From a checkpoint of a small mixture-of-experts model trained on Wikipedia.
Size: 14 layers, vocabulary 5533.
Experts: 48 experts in each of 14 layers, 128 SwiGLU neurons an expert, 2 picks a token, a softmax router, 24 empty slots to pick, a shared expert of 128 neurons.
Below are experts of layer 2 (counted from 0) of a mixture-of-experts language model. Rows are named router (the router's row for the expert), gate (a neuron's input weights, with its number), up (a neuron's input weights, with its number) and show model dimensions 0-255. Each number is 128 + 32 x the weight over its row's rms, rounded and kept within 0 to 255. Numbers have three digits each.
Before each expert's rows: a language model's description of what the expert responds to. This comes from a sample of Wikipedia text that the model never trained on.

# expert 38
It responds to: Adjective-forming endings such as -ial, -ical, -ent, -ual, -ional, as in artificial, presidential, topical, plus table pipe separators.
router:077167117140186100068119143142102109203136150173117135067079126110093093120082166108135138156127176153125168142188092170185112140118087155175111104169068114119175159142138156105080186126196124102174144161139115059076066138159169117095097119089201107067090161132172092169101116127092154097155101154139138120089122112116154095169051135118153140123136100118134120164099156151097113174076122083095123142092161123155098093145118104146175122127120107168164087157118104161149106118123112119181092093117139078097170123152167082145094118122141160096083128125121100116155198137111150133134104146132116084127070150160133132111170102108147152124094154098125092160098145159135110144130092109140124074116084174130151116111109099116180105134106120148069074160104186053129091144217199
gate0:135174119193219198141101101106147087142156128143159138125067157127151123106122092085135178142129077102142155126162091189061128114144189113137130151125090146066159148138113136191099129143150139128160155153138120123046115162126137160127068088201149134144096149179171084109077152128165137123120066128168089103101099133144161093131055112149146088134111119155131109116125161090067152166149129072094146131147151151172175188147108106128112128132135141174078126174120139133180154093145148195143113123085116147109131048111117182038139145148147101145068101148098132104135199110100112174173150126131155122138106133104139108186134118105062148146107183088119119121081172061095105148143124164165123126124128132168105088102117083165108118110136116132140097131097136102103189100111201
up0:136118161121122108137154158166094075122132127100045111158163086081051150142151155159112162154136080053107148124162099139123114155127128155069140144092087111111103174132122107149070071103138120118161146154146115154157165045141138105124101132143119103118111135101117180111143095137153057124107133150158124161135154096139101109126125175112142147196138201142150113154108134162129147118107166174180177101167147058083154067104180184135059161130117121080148181132114124108077125126046140043164093141175140103172140126120127125183165168128106162102133153112129091088141107127142108127112137124104125135070099144139115136079106091116124132157111097168165134110127115154103077133161138088143132200088072194086078104108105010127083145120102121171137158099109102192124136140133117
gate1:128134108137156148146166134118131101103152111100157093143139133147102123094169115082100120149111103121125145125125074130158126110148167147194146085133130137154132139086111169079127123067146108102194125137092150083124137064172166126140134158097145073093106123107141087163114146148142132115155080106117134112126104189124121050154111136134089107051164122106114108108136144123123128074117129155176165151157173146081127079141105157129105057118121103075221049165081136125113082070095128133167158135104142132143155145155188151082131140125168116134131151138096117110099067111115135145096153164124105162174107179113128094161123097088102161145092135137124185087118160113125060103097185135146176098125088111163152156099161080136147156181000082158167205132113159073186112148153179
up1:159156107150122120131140103135158165163098088148123177196135148123133128128124158130138141120099137135094064130133153099145152113148141125083123113079168122102193176180156132134130104145110086137111185121141082144154126201118143147112171126129150139166159154153144185097126171125143121122102168091100138134106168118127136166119150106131109144110115148089103152195126063093090155167169127139124086129119062192141143136095115110188122188141092128191119149128140169099114175153187064124087071163127080172156117093081147121074123150124126150091120119125165151073143206176130094126072133114145163128077115165132127112095170194128217142093149138171140149092086121069183137150164113113128167120124169080104087132157171127097105183147173172111131059031140104172177139180120082
gate2:149132141070086145117088174111134085112124107096155059059114132105109077100138162096149157099116125153125232052172143214163111132139040088130085071153109160155148210129119088051132106094110091168147164136137158164106109076119139141106109100150144093161106111131111130101095098177075089166102111132106140115116134161102189124128143097158131150118139108133151084071127178148131110099126095125080119133120153172147087155093122126131151101150120096099130103124137115129158154167192104127113074122147052145116112114143065083120144164178125135093104097083192105140128103089106142113227129147101114107112078145180112091117110151127166133127183109095086180170154133065146137092122094094119138141109144105144138092116182136095160139105084169123103154096161146172112088121086134
up2:142145128077103120130139154042137148129197131118147115097135153113137145089180166101139159105111091137103137111069126134182069107104118110167078108185163127143151213161095125104176090086062161167150095130153107145118072142073145084114130131042110106133166152185108123112068146158083127112199086091094169120115181131184141157125119130062139148128128122100106140174134150183065163119128063103159128128087124166140103161192098134094097089173134104112156064119131089166126099115120099202106118112164134154068150174138110145098134140186161102084057099153100124170160100173137147152058109144117151057141161075091136140124132147108096150160126162117112113167111114189115122093139117116116154129139160153124117147148123128126130126118063203080118126107140098120097101158144128
gate3:134175130143182165119114154128099155100129131137057132085101160152128114166140124123142093126173125103125172064140129119133124176158120178158139113137171105140123119091109207070062115081127174106092143142114053101094124087150136122143141135143071132111113096108154120113103122114113175180092081131109123125140113073165127138120138077128087160124155105133145162139138125188183161171158098150118209143163143108056164176140083134115139127141121208176123103163099121141104080118094121144148128141062121101106166184108106123131097183110091054152126117150107145126173148107179140118071106109144175137134081153166179128152226109135115117110154073148113096131143152070116178162119064067107126085100118111108161136116156052173138106098089114111092119213157149142086134113184085
up3:125212111103087132143125116188121137152123172167116152177146164081142124137157085162128133144113101151148139204068145181095081115123248121141087136119106188144085119134142074169108173155072126097174161114126104121117139112112140149178139067103103138153147113156145115149105146126125147123063149111094112114134141135133153128149080094094172135117202116163090162158166204136125131095143104168150103127139200110106117185087158114203155110079139107144102150176131153096138089098175170101191143114162115121112157123129072124153145131096093099126163079116105096081138151075167117143155168125171171119107214098107152140111150111093068146087144137092139106143069115209151111109176091140121132130040149166082106142094138131157161134127110148122139149108122132093114141190140116
gate4:062066138128147143102113119150154114162124182169095137139153083159111114172119114137164159124126133106187127121132125120146093116171163134106091143140173113090170122171069131092078130110190123100106124085099146111172136187080178090116090108079117109141060133148121097065089173087118073096165191185153119130103135160113134119070140181128162085134168145156158093091123125124079183161134109106102087134118083138154150132100150135147105148054145119142150181062173175150076147057172144127168160156186121105096086110105224127155110078082164149186117092104117138182163132107149170076149089145146115115132086198101148129098137164114110094095135112096117106113111162105086132105118118129140168182138137143148109141120193124142095113096168177156186195120167113118121137113142124
up4:169101202131142128087145087109068159133123112143120088134180097160132161155132144123181087137180153120156160149164128065146093094100130123155127112144211118164142100147105095124139074163103146123156137118103161126163161080127111102133135155060095127104098119148129121101155093095088119113178118138144134107108105138141096135080135181067120060122098120125109130141104122083107083105136108132098023161121198161092142111146139118110127095093110120103077141118127146202078088133119097139156151183152123124148127132158100157152127136182196118153159103178088018171094084127105126064155182179078136134123071113135119040103098137124142140110112132153153112128111156116123135112152073115108166123093149122157114190084145178129150152110155182146056226131133171126140127099094132
gate5:156174158141185176144084114143015060143127133179112143150112119105121154150156174150075145132121135102117117141147131170135064152170116113130080143211157142169179159110144164113156131114102145110137167150126110123101160158153120173144056112144076149124093117086131067107146094118075110144145093138116115202136091092158133123173091106181127123082146113130106115111145148145113120096147080120184084211037147184162110068114078134077130123119105123160206153066130097117125159157188133167178082115149167107133124136102087152176174171119148142126123111104117168113144124116124088088091142120097097132106106147075067167127116146139157125145127167125094154183097115146101132119112087135107096141139165129202120158225131152133098168144134145159168127084135128169113102153103126
up5:131174125107134088191131122130146077102082110084154176101081176114144105134103113172090117117095147168141126129092128106140144140155087138153064127151127148116070181120092136040113148063108090112096106115075138135115164099132102139109121093071085111135122149135092099142113126093107131180131143126121143119128130123131133127094091147164134109094127116139094088093053132122108163179109124173124118212142123143129059065098167169097132173151142085110103163175109102162165222125176128143063135182138142117113189098094174185081208057061068113100131166110094153154095095121109170151124091101139113131125096140111096191171152153110131148160106106097077137166146133124167207127115129088103109122105101147129101084118119146144128108107131099121068107163142198103134081083121173
gate6:084172135124151114172078179122080159161168160143156134083160137078115111150127203097125133111079086176140170119126153111137138167130112158096148137108108119120100194168136140103090149141157119101193180110116140160079147077204117133149108118089157147063071140118157122189120165118128145080127109175098191147151116110151119099143091137157110155108080114132131159172168166114158132121145167143122172141149106159151088117115147090138112142154091148130145124124134101083231124112095081091155163116122068169101109126145129099140136127156085117138082089110154093158169142115129144138055128082115089124154095175073154051180092058174156146126108123142107116147076159092144120146113169146156091113050108108091162173053114149113121143116078138121018122114108113094100160159125104
up6:046192128135168181100151148078118131138177079165117134128138141159138116118155146146116118121095140130185113076139135090116158111138114185115121161129131126102113204118192166124125148117120166146152106142112177061108153116112144113099106088170114139118138163122136147081109189140107151160133124132083157142139181104109079095124200087146215173125081113104077120131107149122172109086113138108134134154113104145144102097141147097128115139134104168121036175050135114169190134101047089138163160130077110151131112147102144125132095170162109052161124103140157126083134119113136137164190148069142169152156062156165084121144098121196086220137123121102172109154191190167134138167129156134182119124137087153118146150166149123120122127115074138147113114131091115150059150087081094
gate7:144175118164144099121143172204094111157198169150145110128161121117124045208155103151082173119120124181198150147181071120147137119134160166100224084138098115120131117098161146117097132169106078187123105157102117110154143101153200145088126177155174123120139145107159086127125119098125131116144132130146132126176137126137120123191158140045052082095114092132148109093148119180135153133158097145129102136072128152067124106164152138099196134132132122101208175100160130081181127161104141126157104097167120122124127116152154087130113080163111114119078088118070165175161108123103094137103106187133118102140125077141152103161142157097144120158153148196147144100145137109147143182136101077071112144163148110190137126147110102086198131182126162142101141061137166104097102119109108
up7:085120136078128143132079160131138130137133188163166080126159103142166141112082153122111123140126118150154120150100115112151070126160114131163149106071207104154172133095138122122109105096130134145181138120157088149114161147141139091156153125135159138115106165101111121200115138158116095130125173113183074116159124217148118104110245126059208145156091116146109172077110185116220131150120160086160106197167130100170149137136150098133143140099134137184062096106148111155141085146072111169149085117087088145137182157140132117154153136108107119122071112129133115104127100189114175161118086095125161090135109168127188170120124140096152142186131126092140118140182068119096102133128141178167147198133160073127166106143133152146197157099157112153066159164107120058123146147151148
gate8:110128057132128152163092128130086108176106087109080125111116088115121155127150175119135112142098095101127169147021111182106157129137080147096110133142174127072149131101153140132163128152167153108117088170067107113103175184068122115105124188102165160098071141094159085116094142139124051103119150155093164156092119169099085144111083103124154071146100154119148103057150112094115171162116098072115072145109163104139166109134109154103132158087071127118109182113090087099123090109107134143138115132119194168073142103153118159162130139106156199094159179132106148144143096141168103149182111160112174062145107159120157088112133150107146175125095142118144081180082092053133066088131133114096139169113115114113160129115081190085146156133140133081076142127104100096110168144185069
up8:081156150118115092063156166191143153103111100144183098077147111107161100132126137159089141086170128136079116114149147075176155109139115127179114140082134201208055100183152119175103080163179140121132117120133155156152168102076124097091167140180134096109124142106044134115135077131136168151108140090137169144152125137137175099086146172066132160120194138138138155138131160160122107134150118133171120105110066153121123103151120140092177102118174080142050155138169116136169099134150143081153095157161115098187126136152094183181108124121090090092122157128140069155124131158111154154074147129096180152127140086175065113151153167143135132133125138140097078090160147122147151164188141206109144130073088093081140132108130088140111081142140176176137092105158091124178168076105112
gate9:098099152171187170128125083103123153144126146105135105153157100123074094132174147152136199156169149154141145169113108144104136072140164137105165074159127103116147091091122129155175209116139146093076162083133159115110117153143117132131138060124205135145107104151159124093096124078149140166142034099147156140179150152085123182177111093161123126127098091102134135147188129098104113098126114091137126180053104150155078150133149160143143132157152099148143097132156099107212065142167146151154169141110103111155131151085095168187112093028100134097099107110170137132149095106167081114153085114174109113114180159181112122124193153145088181130152120111172178124115159111177116137124147090139133091169098092110119124128172146162135105037139083069152135110092128171147088093160138
up9:070111148082098069113113157160119151093112111140134071170130098099133160129143153108184086157144096103180170124089100135085121152152070151114134107093104117119096107148142102129117103100109140142092132123102171189145173101112146069177149151126103097070098114088081166116125121140125118149079074044171114074189116117134126092134155086141126095192123141198105126110100153132155132120106151149095163131131085169141220058168151109137108096114150172160129152117062119209098169125082175158136099137205138151142175137169121117181092144192125121154115075182119195158095086128163148080135159152076087129130089117149143130108110099132123120058118135089183089077138131133098069093160145079124126137093149150141134132089090161117127104103116165174135135165116111120177145107084106
gate10:150078093133212102133070128142163127158140112160119114105076134078182102116083182103160176123158112130083085107111077179165096092132123156136137130113125157125135203087102064128169155150169096186142149128107149116129126158112129202146129074159139177115124153200146109099162104128105120090140094172066095068100091094131173107123098181117111102126118152145091151085135167162136092136119130112116119160137131121090140137127089159115168097094125120148125137165126131106097154148088149056151075101075185091153134111161138089171154069165189155085129166103145143099157169124128134147130132134109111110090135120133135082086187077082145113196110067210107130129177150133173106136115105117160161094141092136086082161139144126081157116191154186157153110136153106042125160160147156
up10:174100138172156110130121110147150118150129102195094119092088139122175081102197104111164152098160097151070167112109147119107121104153130116130139147155158128175111091095101171128070186120120118151147147093093155187140106142112146127173160108195153110128123131224092151148163117120126229114175176170089130132102103129116125145101117170185190112129191128134109165107110138098097125182115141152145063118087096107168085150126116125121157103151118120119103146158139134135127159115108073059156144115162249092187093106130158137181153151165116133143107151145166128176163076154143146120161126139129104089123107091102146085131144130124067104152137101143067111071153152132180112146075180125214092114172157067090093110188118126164165135129105140158137144086132085137111091160123100
gate11:132115120145152112155169190131178111179125142134156117173150072095163107130124168137150131106088123154073087128145130079158146124133099129153070126167144118075156182117186075112151061222125101105132135107121135136132128133171195145116104109123128124121151121155098146185114089127121099103115185156098117120038184161135131108200136121117128166147151107129152139209130094215122134153137193140118162140162100130171115148120107104061100107104069079054150120190096097158083121161097125126167138132094150075111153157162074149104127100142109120131118148152125110197095116140132121154121086170097097137155094121082144148125199072165101076109132116146156134166123134101073096172138115095090130189084100163117144086116201154127107092124082124142101077120061096106136136123169133
up11:072142141098115150099034120097098089154079156089115092068073192080112115120075114131139124123120167154175110113150092130105101142145078114090170174156048137108129122121130175145108162106154128059142151118109137194143154154105054129168137134151141132138121125167148145125127208168106140141142029150169110090172146147147165139063131124081140163150103129108120191031135080065128121159145097120143107159093162094133182121128179134131178161088154116128180090075113157094155126125207167110139114116118097163182148133104134124157172126097111121124161086080109158069156148140085106154147192153090124080127151123104121155123148113108122136098118132080116178093107078117165097108136111142159166068141127102100118168133071134111147153179134149114133128135152127124144106160057132
gate12:100138128132157111139188108143099045125137142109160131167107104132152084175122126091122122093126113064118134144085129141137115105137135127159169114109145074151088115152108146123083168079109152143134049087145156114174100134100092191181193082145155111112106136168175105113127162148089117150138131138100124132127147154150076084131131167098085133154080056121152097131134104128170113140124091188102064097112135135149127159123162184152162156139162128141118100124137145065154085196095113109133148116096167110017090120094169108111105140173090213159098143090117083091114142089141139098181101123070142096064171118121175104135075126136087187109155147096111125064106125182116161096166145131160082083184170132095119087139137131143139093098097050135190098151133092118116156105097156
up12:110141074198103120174113120118146126091131103077146101084152125127176156161128093139105117084158155136168176147145168133138137168123117103147110157140114071175144126127121065124146110104106135078121090096133098187210177133120099121165133131117100107091124113121148141104106173146126169130171127077117067111144062118178097120180141095115103084079108046141113136066136110103138111183142142077150089130109095079092136117150137087172127062112118080080130109167162127097102115192049095116090069145186142113086113137118136136147109096118149116141106125121119161100118115129113162090128086101118106155155169076085193136107150102211197087060147120144128142109068192137130119127130197104104132181164083128139189141180098130150091124082134164145098102151132087107176076147115142